{
  "d_expert": 528,
  "moe_layers": [3, 4, 5, 6, 7, 8, 9, 10, 11, 12],
  "routed_scale": 1.0,
  "balance_bias": true,
  "router_noise": 0.3,
  "norm": "rmsnorm",
  "optimizer": "soap_variant",
  "grad_clip": 1.0,
  "batch_tokens": 131072
}
Below are experts of layer 10 (counted from 0) of a mixture-of-experts language model. Rows are named router (the router's row for the expert), gate (a neuron's input weights, with its number), up (a neuron's input weights, with its number), down (a neuron's output weights, with its number) and show model dimensions 0-223. Each number is 128 + 32 x the weight over its row's rms, rounded and kept within 0 to 255.
After each expert's rows: a language model's description of what the expert responds to; "mostly gets" lists some tokens that are sent to it at least half of the time. This comes from a sample of Wikipedia text that the model never trained on.

# expert 11
router [128 166 129 119 133 134 130 123 137 133 137  85 151  92 185 109 150 148 130 127 113 140 138  35  82 146 139  81 124 130 134 188  79 136 124 108  88 146 142 181 130 139 151 161  86 127 126 129 139  79 144 113 135 106 151 130 160 107 115 164 140  91 163  75 107  54 114  73 130  84 148 136 111 157 127 129 186 142 114 138 120 124 119  90 172 189 187  90 184 159 120 165  82  94 129  97 125 108  97 142  82  95 107 179 130  84 145 163 141  67 166 167  83 179 147 144 129 161 103 116 115 107  83 107 114 135 115 154 107 150 116 108 114 185 149 150 103 136  66 130 115  77 204 139 193 128 161 117 133 149  90 119 172 160 142 153  83 122  80 125 137  79 131 159 168 148 106 136 130 166  99  73 123 156 146  82 181  95 199 112  84  91 100 184  92  86 100 144 101  99 115 172 104  97 131 135 143 129  34 128 136 139 180 154 137 169  82 144 135 104 143 128  69 126 113 115 162  86  64  94 122  96 113  65]
gate2 [148  80 107 142 110 117 165  88 138 122 143 146 120 139 112  96 108 147  83 110 174 156 131 132 132  72 179 109 193 156  88 162  98 118 163 128 123 148 158 131 114 168 169 117 133 134 122 184 148  98  90  91 119 135 106 172 168  91 125 176  69 141 109 164  83 132  83 192 149 122 104 122 149 111 101 174 180 175 128  80 102  94 100  89 138 135 136  79 132 160 109 160 133 162 151 103 157 167 188 127 115  64 163 135 146 159 121 131 195 168 143 133 167 140 111  93 133 171 202  91 176 109 155 100 139 108 141  98 124  74 113 146 134 111 107 108  93 159 114 122 154 146 105 176 129 113 133 124 179 128 129 162 133 172  77 129 125 119 180  56 154  94 118 111 154  78 104 144  96 141 116 162 130 182 101 122 125 102 114 131  77  95 163 148 105 160 172 134 127 103 181 103 144 112 120 124 167 117 110 216 105 227  27 118 139 141 138 149 110 103 144 101 102 169 118 120  68 110 102 196  66 122  97 153]
up2 [119 160 179  77  85  85 136 117 101 153 122 181 111 129 151 103  92  66 176 134  63  86  97 140 100 136  87 123  72  89 147  99 129 139 162 143 123  74 123 131 141 110  83 144 123 108 211 112 125 179 144 146  93 125 153  79  93 139  95 181 166 149 134 121 122 145 102  91 128 150 149  84 129 120 150  64 106  51 149 143 101 110 114 215  66  82 105 150 147 123 111 123 108  88 129 159 173 116  47 135  84 171 125 151  88 112 116  46 104  93 115 152 154  92 119  79 113 112 100 170  89 121  96 100 130 164 107 184 140 144 107  98 164 151 190 140 133 134 100 109 136 118 182  62 103 142 110 144  96 146 170 142 101  86 135 136 152 145 117 165 129 183  94 100 150 156 107 140 164 151 142 134 151  73 178 109 133 117 103 156 118 149 115 131 126  74 151 105 163 106  46 134 121 163 168 198 113 162 102  94 115  83 169 155 153 115 107  73 156 128 113 132 175 133 151 115 149 152  78 105 141 151 108 144]
down2 [ 53 114 111  65 133 114 122 119 171 123 211 135 113 116  88 109 131 156 129  86 109 122 102 159 104 189 185 128 146 120  87  67 138 138 139 127 175 136 105  49 108  98 133 120 127 131  95  66 160 118  95 151  95 117 168  32 146 171  73 164  96 174  90 165 165 137 108 179 137 111  88 146 151 119 111 128 159 178 170 106 117 125 153 130 148 136 127 136 135 137  98 108 112 113  97 122  95 161 156 125 138 150 121 128 150 155 136 113 109 141  98 184 112 143 169  95 111 121 187 135 108 118  53 122  93 124  71 108 134 101 146 152 176 151 111 136  88 116 168 178 132 175 139 131 101 140 176 196 124  92  72 120 138 107 172  82 114 101 133 172 142 198  91  98 106 133  40  99 165 121  67 162 133 116 132 153 157 111 160  97 146 165 105 174 133 115 173 117 163  90 139 169 110 177 108 128 109 166 144 187 101 150  87 126  95 113 153 132  77  96  95 169 129 122  71 147  75 145 129 137 153 152 178  97]
Common nouns heading a noun phrase after the or a, often before of or a comma, such as role, track, festival, species.
mostly gets: " role", " writer", " version", " song", " footballer", " politician"

# expert 9
router [ 80 125 142 193 109  88 104 103 110 129 135 171 121 142 155 148 186  77 133 186  84 118  77  73 131 172 114  92  97 137 128 142  87  81 135 175 153 131 164 121 130 147 114 152  85 145 142  99 120 113 156 109 105 126  81 154 133 228 100  98 139 121 141 111 112 125 124 148 162 115 111 146 120 101  80 171 116  95 108 189  94 107 154 116 152 158 134 150 142 110 118 117 142 138 101 119 109  98 105 110  94 111  77 196 154 162 132 160 132 129 137 104 134 156 149 216 125 150  54  90 123 144 119  95 118 114 148 129 110 102  71  39 147 158  45 166  87 176  93  61 182  78 168 142 186 161 121 144  94 123 153 121 148 117  63 123 127 120 130 110 163 112 140 125 100  97  88 180 134 144 181 156  87 146 125 100 128 115 186  94 141 114  92 147 115  92 113  60 127 142 124 209 130 143 154 156  54 116 128 138 146 128 145 195 149 157 143 155 177  99 134 143 114 150 123 128  74 135 116 110 131 100  70 164]
gate1 [185 191 126 170 158 163  94 136 131 117 117 185 139 172 140 160 118 113 188 142 136  90 100  62 120 116 100  97 148 106 144 163 100 165 141 121 128 125 111  96 139 138  82 109 159 135  90 175  98 112 157 122 145 141 121 114 156 149 123 111 134 172 149  75  72 111 116 157 123 155 111  67 125 180 129 120  75  98 191 155  76  99 137 130 193 133 144 103 171  95 118 116 144 177 118 190  55  88 105 114 115 118  98 148 120  79 166 118  82  95 171 105  72 128 151 132 136 166 135 146 131 120  80 100 123 105 130 115 169 186 162  67 166  97  72 104 165 140  95  80 196 127 123  94  96  76 124 133 140 198 196 144 103 101  94 129 149 169 125 145 102 132 121 179 147  58 130 206 136 124 114 139 113 121 112 122 168 113 118 124  93 158 163 127 142 110 100 158 119 107 145 170 143  98  87 186 108 131 211  95 159 119 138  86 105 158 131 122 134 141  40 148 101 187 151 147  89 127 127 122 169  94 137 121]
up1 [ 60 151 115 109  94 143 151 127 116 110 165 155 120 106 118 127 139 156 108 111 121 186 147 178 145 133 100 134 167 170  95 121 183 202 140 136 128 127  96 163 109  80 149 135 105 159 140 127 141 142 112 144 134 101 166 120 114 109 156  72 172  88 128 132 107  97  97 141  92 126  75 170 111 147 154  83 161 133 160 119 127 124 160 125 116 166 104 168  78  95 161 171 104  84 112 102 217 143 129  82  67 135  90 116 111  75 129 160 199 188 173 148 171 133 144  95 127 145  88 171 107 133 146 171 108 125 157  52 100 124 163  85 139 159 143 153 155 104 137 167 123 149  55 103 156 120 124 226 127  52 112 114 147  97  76 103  94 114 149 149 102 126 177  84  96 120 138 145  91  87 111 145 102 113 122 139  81  94 107 144 154 207 138 107 154  74 126 181 127 102 181 125 131 175 124  90 136  93 109 165 113 118 108 129 118 108  77 155 193 155 197 115  96 152 151 114 151 167 118 153 148 148 174  93]
down1 [137 159 101  78  71 107  78 101 153 165 144  90 183 159 129  92 153 173 123 112 139 186 152 137  96 154  82 155  89 119 149 126 113 124 144  60 159 121  87 174 160  97 139 148 106 111 103 183 161  42  88 132 195 128 160 150 141 112  93 117 162 207 126  64 169 151  73  82 147 127 127 108 133 102 157 149 156 138 140 155  95 116 142 149 145 156 112 100 179 128 108 106 144 130 117 124 164 122 136 112 170 132 163 191 105  93 128 128  57 149  62 114 110 170 143 114 113 143 141 130 151 142 107 170 169 158 186 145 214 178 137  99 190 133 170 111  51 114 180 135 135  78 119 111 111 105 107 138 138 153 124 146 123 134 130 158 135 155  80 131 153 125 169 101 119 118 156 137  94 141 119 118 129 130 147 121 193 150 117 114  69  88  99 173 111 127 125 104  95 164 207 165 114 149 154 143 186 132  84  67 150 137  73  98 158 116 164 131 143  60 100 178 125 157 130 150 133  87 141 166 137 140 167 132]
Header words and labels in tables, infoboxes and navboxes, such as Total, Date, Votes, Coordinates, Preceded, plus table cells.
mostly gets: " Total", " Date", " Coordinates", " JPL", " Votes", " Preceded"

# expert 13
router [119 160  99 143 134 105 156 104 124 116 181 172 149 137  83 119 166  85 132 140 158  98 136 127  74  98 147 115 155 124 120 159 134 176  72 120 173 135 162  79 163 128 189  85 118 143 144 172  98  79 142 109 199 173  64 156  74 124 126 130 138  86 146 132  94  48 141 109 142 104 137 117 124 101 114 126 107 104 157 163 100 125 115  95 113 118 146 123 220 115  81 132  65 122 132  68 191 122 118  48 135 133 154 165 144 143 149 161 148 109 120  57  89 136 180 114  99  93 141 135 139 144  97 113  98 138 122  88  77 158 121 110 105 112 116 104  83 175 106 107 144  95 129 120 157 203 168 168  97 138  89 127 129 169 101 163  66 179 132 166 151 127  92 116 122 119 115 128 139 162 194 138  85 153 161 106 125 126 138  39  89  74 108 148 104  89 109 138 101 183 135 192  60  65 138 125 112  80 104 120 131 131 127 159 137 101 137 118 109 146  79 120  99  80  86  70 127 152 122 154 112 125 141 149]
gate2 [130  95  98 150  97 127 131 119 172 126 122 123 184  94 130 133 121 119  66 139 113 121 117  90 160  99 143 153 182 163 122  84 134 129 104 143 104 108 169  97 128 113 147 196 128 129 126 168 176 112 127 157 140 166 107 146  91 102 132 132 125  58 149 117  88 147 119  79  47  78 107  85  65  95 127 202  85 126 153 211 110 153 105 136 157 108 129 101 131 120 114 140 136 139 178  93 155 145 107 109 201  97  77 189 131 127 127 128 130 128 154 161 145 159 159 122 113 102 110 108 112  86 141  97 129 139  79 137  87 131 129 124 108 120  84 189  67 137 112 124 119 130 140 159 104 108 115 125  94 105 116 197 110 166  70 157 155 148 207 149 110 165  88 130 150 134  87  75 112 103 153  68 137 116 141 158 107  84 199 111  68  85 187 121  90 120 172 138  97 137  90 137  41 103 186  93  86  83 119  95 131 109 147 109 131 162 105  68 130 156  95 150 168 116 172 116 112 148  72 136 136 178 176 134]
up2 [120 140 178 150  66  95 104 107 130 153 125 137  65  83  46  98 205 110  74 144 127 127 179 122 150 107  92 117 133 120 130 120 139  99 106 115 113  91 160 116 146 121 129  44 128 164 154 156  66 158 111 128 147 114 155  93 170 145 143 175 150 143 135  89 162 135  89 116 158 217 107 132 181 122 139 152 151 106 132 132  85 123 137 163 148 112 103 116 123 128 221 140 164  82 109 106  76 139 137 177 140 182 143  69 128 134 155 127 159  92  59 132 171  95 166 102 127 161 145  98 129 159 175  96 134  67 176 109 124 210 138 159 145 122 118  66 136 165 116 118 112 123 103 117 201  62 201 100 152 124 156  95 193  68 169 108 124 119 106 105  98  84 114 149 142 104 156 135 141 141 111 116 122 144  81 118 117 116 161 110 145 142 142 112 152  68 132 178 138 124 117  71 121  88 121 153 140 121 115 167 130 135 115 143 189 114 134 169 139 149 154  87  97  67 117 152  96 161 107 159 164 101 117 153]
down2 [152  93 145  71  61 124 125 110 199 117  68 114 180 112 180 152 120 187 198  97 142 112  91 162 158  99 110 103 182 144 134 174 128 110 156 120 189 120 105 174  92 124 161 161 161 125 121 114 138 103 140 133 208 182 106 106 147 153 157 129 106 144 145 177 150  91 166 146  57 145 105 155 150 138 139 125 141 183 140 154 134 126 135  72  90 174 141 176 142 134 110 128 140 129 148 154 180 121 206 142 112  48  54 113 136 148 109 122 135 123 144 164 113 183 120 179 118 119 189 120 162 131 139 123 108 109 133 110 149  80 105 169 102 177  86 157 179 152  99 151 145 139 129 106 105  99 157 153 138 109 114 158 149  86 102 163 134  86 154 125 107  66 123  99 110 140 112 141 124 137 133 182 117  89  82 154 169 129 121 175  81 113 139 142  80 156 143 127 148 113  55 175 185 125 156 133  52 136 132 169 118 106 102 125 170 144 141 129 155  68 123  92 172 168 151 159 122  85  87 157 106  99 180 144]
Surnames and word pieces inside personal names, often foreign, in cast lists and rosters, such as Lee, -ović, Kemp, Shinde.
mostly gets: " Lee", "ić", " Jones", "ović", " Kim", " Taylor"

# expert 2
router [123 134  80 172 168 202 128 161  76 107 155 102 100 158 164  80 119 102 149 175 152 174 131 108  96  83 135 127 178 111 112 145 134 118  68 124 129 128 135 149 133 118 117 132 152 155 177 155 121 107 142 100 137 107 120 164 101 102 134 193 145  98 120 105 108 102  77 128 124 120 157 113 190  84 146 145 156  84 143 162  91 132  97  93 186 161 168  64 162 165 103 149 104  97 124  64 129 115  93 161 116  98  76 125 141 150 114 142  91 126 108  60 118 162 175 208 102 152 121 149 136  87 102 111 135 179 180 122 130 171 119 109  95 112 126  85 121  85 148 141  97 158 157 141 196 159 128 136 123 100 146 128 167 155 107  89  91 152  57 106 161  91 155 151 141 161 120 126  74 159 175  68  73 123 128 126 135 111 160  76  94  96 143 155  52 109 147  82  99 154 128 127 161 123 122 122 158 100 154 135 118 161 102 137  55 133 134 130 196 160  92 122  52 161 137 114 158 108 173 181 197 133  83 134]
gate1 [135 131 152  97 154 124 147  95 111 132 120 148  97 101  86 186  59 169 144 133 202 146 113 134 175 138 173 131 133 107 106 199 154 115  87  68 139 174 150 201 110 142 126 136 136 126 136 169  91 107 119  70 124 157 125 184  95 138  83 133 150 124 121 132  95  79 152 112 110 210  31 128 190 173 170 133  87 119  96 113 134  91 128 107 122 102 129  76 128 117 149 142 127 157 146  96 142 121 112  89 115 151  98 120 135 166 121 121  69 157 195 118  78  83  86 124 141 113 159 190 107 135 114  98 123  92 133 115 130 113 108  93 142 136 124 154 114 145 237 130 125 165 144 140 138  97 111 122  98  80 172 131 146 155  68 191 183 134 114  77  74 127 145 124 141 142 175 146 155 135 144 126 173 130 120 114  99 129 136 101 108  71 147  76 106 117 145 157 188 108 120 160  78  95 101  64  85 142  94 101 111 111 155 134 128 123  84 175 148 108 118 112 106 196 117 135 149  46 127 156 133 104 123 164]
up1 [116  88 115 127 122 122 112 172 132 103 123 133  94  98 137 150 149 117 146 104  67  82  82 127 163 116 125 180  88 113 111  52 121 148 138 138 120 139 110 128  89 125 137 124 142 127  98  50 109 109 170 169 119 103 126  80 133 153 148 158  81 184  60  98 176 199 125  98 148 100 143 157  85  88 136  77 137 120 145 134  89 105 135 166 152 117 160 149 141 116 121 147 118  78 138 162 186 130 125 119 164  94 182 157 158 149 133 110 119 149  74 134 138 124 193 104 121 145  86  83 120 139 134  91 166 151  95 198  49 163 152  79 148 155 135 138  91 154  82 141 105  77 119 181 160 124 113 133 149 125  96  98 127  96 185 111 142  79 136 156  74 102  85  83 151 125 115  62 111 130  87 115  95 111  88 124 145 128 116 102 115 166 140 160  93 143  79 177 108 139  53 132 151 161 152 169 121 201 218 129 142 128  95  85 141 149 129 132 102 134  96 174 148  64 210 105 107 153 163 118 134  80 158 142]
down1 [172 111 111 116 170 152 143 110 123 119 170 218  56 176  97 129  92 116 151  86 150 138 175 172 126 165 156 143 107  91 119 116 126 136 138 132  83  66  95 149  69 114 131 191 113 118 173 132 148 108 198 145 122 115 104 101 124 154 135 156  82 125 116 113 125  94 140 130 151 135 161 128  86  87 121  98  89 151 134 132 115 190 121 195  83 190 120 167 120  97  98 139  79  91  79 176 146 127  87 184 157 137 140 142  89  97 137 125  85  96  85 180 164  72 109 133 149  38  93 109 120 111 129 159 108  85 100  94 162 152 119 176 143 147 128 122 149 121  58 105 171 119 143 133 104 135 165 146 130  93 101 126 135 108  94  89 101  88 100 198  70 111  76 120 141 144 131 139 112 125 136 165  82  94 147 157 146 106 126 136 135 186 124  75 140 163 111  90 129 121 140 145  88  93 133 132  98  90 156 132 155 144 111 147 108 128  35 110 104 176 147 121 154 131 170 130  45 166 108 142  99 201 154 146]
Words inside proper names of countries, states, universities and organizations, such as States after United, Australian, University, Pennsylvania.
mostly gets: " University", " States", " York", " United", " California", " Japan"

# expert 5
router [114 132 166  76  98 149 112 152 114 127 172 116 101 123  75 109 142 124 133 114 138 169 142  77 166 172 107 110  55 110 127 214 137 156 107 166 133 116 167 156 103 189 182 139 144  76 159 197 172 134 108 145 108 171 144 136 154 130 109 128 132  88 147  99 105 120  96  72 107 195 151  74  70 116 126 170  53 150 180 149 118  71 126 107 150 102 131 147 159 135 100 103  97 102  69 139 141  93 118 149 162 103  82 104 198  99 121 149 107  94 128 102  62 146 179 145  60 126 126 136 191 113  94 142 157 192 162  84 136 145  97  72 125 115 129 157  72 163  95  92 140 109 193 140 126 142 134 168  70 151  87  91 142 149 131 137 121 122 115 127 112 160 150 151 145 133  92 159 162 126 116 108  72 165 129 142 199 109 174 130 130 115 111 164 138 124 116  98 147 121  88 141 103 124 151 100 159 103 102  76 102 118 137 164 119 124 125 140 128  69 111 165 142  88 139  79 180 158 149 127  73 135 105  54]
gate1 [175 238 142 102 105 150  91 143  67 113  96  83 114 163  94  98 130 123 119  99  64 131 125 120 128  83 118 133 107 106 145 244 181  89  96 159  86  76 146 122 128 110 159 148 123 127 107 115 163 103 104  97 109 135 190 115 196 172 140 181 135 110 167 106 123 123  91 145 152 161  66 185 128  87 150 100  99 153 132  88 138 129 139 109 127 171 111 128 133 159  34 119 118  64 112 115 140 188  99 121 144  51 100 119 181  50 118 148 157  43 106 120 104 139 132 182  81 106  90 146 130  91 123 192 116 146 103 161 133  84 132  70 107 133 155 178 140 131 119 158 136  74 168  86 144 123 139  83 126  96 143 102 113  97 111 134 128 139 116 134 150 126 121  94 118 145 123 103 138 150 111 113 120  98 164 129 149  85 114 120  78 116 146 103 179 122  67  92 113 149  64 160 128 101 129 135 155 154  98 154 127 110 143 131 104 143 117 150 164  91 142 161 125  96 141 123 120 165 104 124 103 171 159 174]
up1 [166 187 138  60 105 143 122 150 103 113  71 117 148 167 104  93 131 136 108 125  63 121 118 118 128 137 141 100 125 124 117 223 173  70  99  93 147  92 106 115 129 109 176 134 105 113  71 104 160 132 127 119 110 130 204 127 204 154 133 171 142  89 107 107 157 100 107 158 160 154  95 145 101  92 176  96 109 144 146 101 141 147 117 117 123 166 111 137 130 177  62  77 130  70 142 107 164 195  66 121 130  37 124  77 150  97 110 153 166  73 107 133 107 134 116 172  58  89  81 139 163 103 125 173 118 150 135 158 139  82 121  54 145 140 110 187 166 133 124 162 135  73 159  93 118 112 130 116 120  59 157  63 111 123 106 168 128 158 131 132 153 134 120  84 132 140 133 102 158 150 107 103 105 105 153 133 141 109 121 114  67 101 147  97 170 119  33 142 103 150  83 205 134 121 157 143 150 149 113 145 115  83 151 117 126 116 106 159 154  90 150 159 119  97 129 126 111 139 127 152 131 134 192 164]
down1 [132 177 124 143 108 108  99 113 152 126  79 123 153 119 136 165 160 108 120 158 131 161  88 140  55 161 180 148 114 114  75 190 114 172 132 151 112  78 112 108 126 201  85 139 146 100 147 126 174  76  84 137 123 106 139 173 185 132 119 137  87 111 135 157 130  96 181 178 140 146  96 130 120  93 108 105 111 117  85 137 100 178 113  98  91 134  70 121 110 125  77 113 166 128 139 173 113 114  95 150 149 155 147  82 179 119  81 105 128 110 122 155  47 130  99 176 136  98 135 106 103 121 107 180 140 127 128 143 192  80 114 111  93 166 149 130 156 116 133 137 116 162 109 110  83 176 153 135 104 179  86 141 154 142 131 163 176 181 124 122  64  59 114 160 168  98 204 173 156  55 147 131 167 125  90 128 134 149 161  92  93 126 192 117 121 146 107 114 152 170 125  99 174 121 112 118 117 207 106  99 118 133 165   5 171 120 118 127 111 111 123 167 132 104  93 144 123 105 114 107  83  99  99 102]
Adjectives, numbers and prefix-like word starts before a suffix or hyphen, such as well-preserved, long, non, inter, high, two.
mostly gets: " well", " different", " top", " non", " black", " long"

# expert 0
router [ 91 133 101  87 100 173 172 124 137 131  93  88 132 105 140 108 136 163 145 186 135  93 113  84 105 120 136 100 180 107 170 195  72 144 141 114 170 121 107 167 143 136 111 103 136  73 112 157  34  95 184 114 153 153  76 127 125 101 158 139 139  75  90 120 120 101  72 104  78 107 103  66 109 104 152 138 107 118 200 182 130 154 141  96 197 194 126 205 136 150 199  91  82 139 121  77  85 143 100 158 115 109 131 101 141  79 120 142  96 129 139 169 147 160 135 131 119 107  96 147 102 180 116 115 120 106 142 131 127 187 122 120 105  77 117 111  61 108 164 129 156  98 122 142 129 190 135 176 107 148  94 109 110 142  86  88  52 112 105  91 112 101 178 107 169  78  51 147 159 144  96 156  97 145  77 122 146 120 124 102 118 109 127  98 105  78 125 119 174 101 139 123  76  81 151 136 114 118 110 137 130 132 169 145 153 149 154 117 129 170  95 149 137 137 146 120  99 175  76 104 178 180 146 115]
gate1 [ 99  90  88 133  72 178 137 129 106 140 147 148 123 198 159 104 111 142 160 194 159 162 127  96 129 141 188 105  89  70 143 114 162 167 134 121 155 123  95  84 136 155  89 131 184 154 108  95 120  74 122 142 143 142 104 164 133  89 188 118 118 105 110 144  87 141 158 161  79 152 124 189 137 142 125  91 139 167 143 100 104 175 107  79 132 125 193  73 147  89  94 141  85 124 135 121 196 126 144 157 133 144 154 127 164 129 122  91  83 178  57  81 152 123  83 172 114 115 155 139 166  97  67 146 106 133 149  75 138 146 120 120 169 134 129 163 170  89 158 136 148 123 186 130  87 141 162 126 161 138 118  98 189 114 129 119 150   5 142 132 152 114 113 133 121 140 126 133 150 138  78 134 102 137 133 164 127 124 115 168 100 105 166 132 167 118 187  61 152  70 123 167 149 119 100 121 105  69  74 152 149 157 101 162 116 142 170 146 132  75 195  84 118 138 114 157 114  49 148 151 106 135 156 146]
up1 [115 105 111 108  79 195 111 131 119 165 137 123 144 204 102 133 133 122 167 135 141 119 157  94 155 144 120  83 124  52 107  63 178 189 133 193 166 143 104 124 155 155 122  89 136 109 132 149 114  83 161 183 152 148  83 144 111 116 226  76 102 114 130 153 120 107 142 165  74 171 136 149 154 102  84  70 102 135 133 103  97 124 124  64 148 182 144  67 142 152 114 178 105  95 104 109 119  99 156 156 128 147 120 124 143 133 108 123 102 159  76 101 217 122 112 150  77 152 103 100 164  86 148 113 159 148 131 119 156 142  99 149 193 152 140 141 138 124 121 149 120 203 161 153 131 120 123 149 163 138 118 131 149 139 113 121 141  67 183 189 113 150 184 132  92 148 133 128 105 141 106 128 120 167  93 205 148 146 139 139 106 140 166 167 154  89 147  85 132 109 131 182 154 142  84 106 115  61 151 158 155 122 138 122 144 131 209 199 106  78 136 111 152 124 141 136  81  76 183 149 127  95  98 156]
down1 [111 167 162  86 102 152  72 115 122 120 136 131 152 109 154  98 181 106 173 102 145 118 145 196 129 121 144 116 126 139 135 119 168  94 124 162 110 134 140 111 131 147 116 146 157 118 101 145 107 119  33 166 146 150  96 150 149  98 138  76  77 135 109 105 138 117 172 121 133 151 121 143 139 149 172 122 125  96 143  53 122 115 133 137 222 146 132  67   0 116 161 127 106 129 118 151 181 110 149 117 132 134 126 155 181 124 131 159 105  97  96  98 121 132 135 206 107 192 127 151 141 119 121 116 152 128 150 112 171 143 108 147 134 131  87  90 134  92  96 130 134 141 109 131  54 133 128 142 119 107 162 122 164 132 133 116 146  87 151 220 159 132 136 136 134 112 117 137 125 134 135  98 142 114 147 187 157 134 178 162 133 181 245 132 181 141 118 150 134 112  99 135 166 142  74 156 147 169 122 136  82 110 141  74 131 171 140  89 116 130 135  63 126 154 126 117 198  92 160 111  91 192 129  97]
Separators and symbols inside numbers and tables: decimal points in coordinates, table pipes, percent signs, unit abbreviations like °N, km, ft.
mostly gets: "°N", "°W", " ft", " sq", " mi", "%"

# expert 12
router [ 74 212 140 130 167 151 201 153 129 120  98 137 155 106 120 163 140 109 134 124 113 141 138  53 104 166 128  84 143 181 149 161 141 149 108 127 127 130 180 110 144 169 143  94 113 133 121 165 128 118 189 103 156  87 148 114  65 131  61 165 128  80 154 123  90  59  77 137  98 116 114 135 166 104 127 143  95 127 162 110 106 115 135 118 159 164 190 141 131 186 131 114  54 103 152  77 135 134  97 161 119  94 120 134 118  80 103 181 120 137  91 123 123 138 117 117  91 149  87 132 105 120  64 141  80 121 165  92 145 187 163 108 125  69 144 142  81 146 129 108 132  92 130 141 183 145 134 178 132 108 103 142 115 172 112  62  76 162 109  70 141 141 129 144 159 121  95  81 135 146 142  80 112 125 191 167 134  96 118 126 121 126 153 159 120  26 138 179 120 117 198 209  84 159 156 131  64 107 112 155 135  96 104 122 134 141 154 170 104 141 141 168 135  63 129 128 130 116 163 164  77 130  92 150]
gate1 [132 101 150  73 100 140 115 111  72 180 105 135 151 139 151 137 130 162 165 132 141 106 149 103  82 168  72  78 150  91 134 109 189 174 176  90 124 173 116  63  86  93 153 156 110 158 144 117 138 135 204  96 109 150  81 156 117 155  72 139  86  93  98 178 111 118 133 106  93  64  84  93 144 170 142 117 129  81 136 121 159 168 156  98 153 124 169  85 103  98  95 193 117 144  87 141 135 130 107 130 140 120 165 138 146  99 137  65  99 122 111 141 150 129  72 101 116 115 145 134 200  62 115 169 171 145 155 194  96 211 182 137 127 145 145  57  89 131 179 142  59 157 168 121  55 142 123 145 101 157  98  63 107 193 108 137 100 137 149  90 125 109 120 148 132  79 118 135 129 166 122 112 116 125 155 148 151 142 133 127 213 129 119 153 121 183 145 136 108 124 192 135 147 165 177 142 130 151 129 138 193  86 136 144 122 132 114 107 106  96 142 123 142  55 122 101 121 121 123 127 122 143  93 128]
up1 [ 92 129  99 136 170 143 153 122 131  99 123  97  54  91 115  82 164 109 119 147 132 135 115 146  61 131 149  88 138 134 178 150  89  53 118 145 185 131 129  57 204 124 108  92 161 160 149 140 124 112 127 173  95 188 133  51 139  66 159  75 150 137  94 130  88 175 116 103 179 154 124 154 161 123 112 172  91 166 100 155 174 140 134 118 101  74  53 118 175 133 124 116 163 162 119 114 107 115 179 107  53 134  74  67 134 138 134  97 100 143  83  53  85 175 159 138 140 145 117  78 166 175 139 102 134 121 128 103 123 124  96 177 152  93 146 112 148 115  65 147 184 113 127 170 125 159 142 132 103 143 128 138  81 122 155 146  95 145 177 114 150 115  88  97 126 100  92 153 124 164 150 166 145 151 130  61 105 117 121 151 139  81 132 119 114 120 122 106 142 188  58 141 167 123 161 107 103 159 131 137 113 180  99 119 146  58 123  95 119 165 146 157 128 137 138 180 153 139 132 150 151  55 130 130]
down1 [128  91 213  90 124 109 102 103  88 178 135  96 113 179 163 141 117 180 159 184 167 118 144  85 113 131 102 115 140 127  94 106 134 147 122 106 152 110 115 198 164 129 135 115 117 155 174 176 113 134 118  43  99 112 137 168 138 148 118 126 169  81 226 143 143 182 202 136 146 157 153 125 127 104  97  82 131 110 144 144 157 146 145 130 147 159 118  66 145  87  74 108 127 151 150  85  83 114 146 138  80 126 192  97 106 151  76 132 157 194 166 106 140 190 143 120 158 133 117 137 126 131 125 153 137 123  90 131 144 124  67 144 132 112  78 151  96 120 134 115 149 114 165 113 115 122 177 115 142  88 110 103 163 131 101  69 130 139  78 140 161 163 149  98 160  84 179 190  82 160 102  67 175 156 155 142 129  95 155  85 132 166  96 124 171  98  81 157 154  98  89 130  83 198 159 162 134 100 103 116 119 186 140  61 117 162 138 176  88 164 177 116 124 127 100 127 123 170 155 104 131  99 123 158]
Sentence-ending periods, commas and clause-linking words like which, where, because, but, and, so, especially in quoted speech.
mostly gets: " where", " which", " However", " when", " because", " what"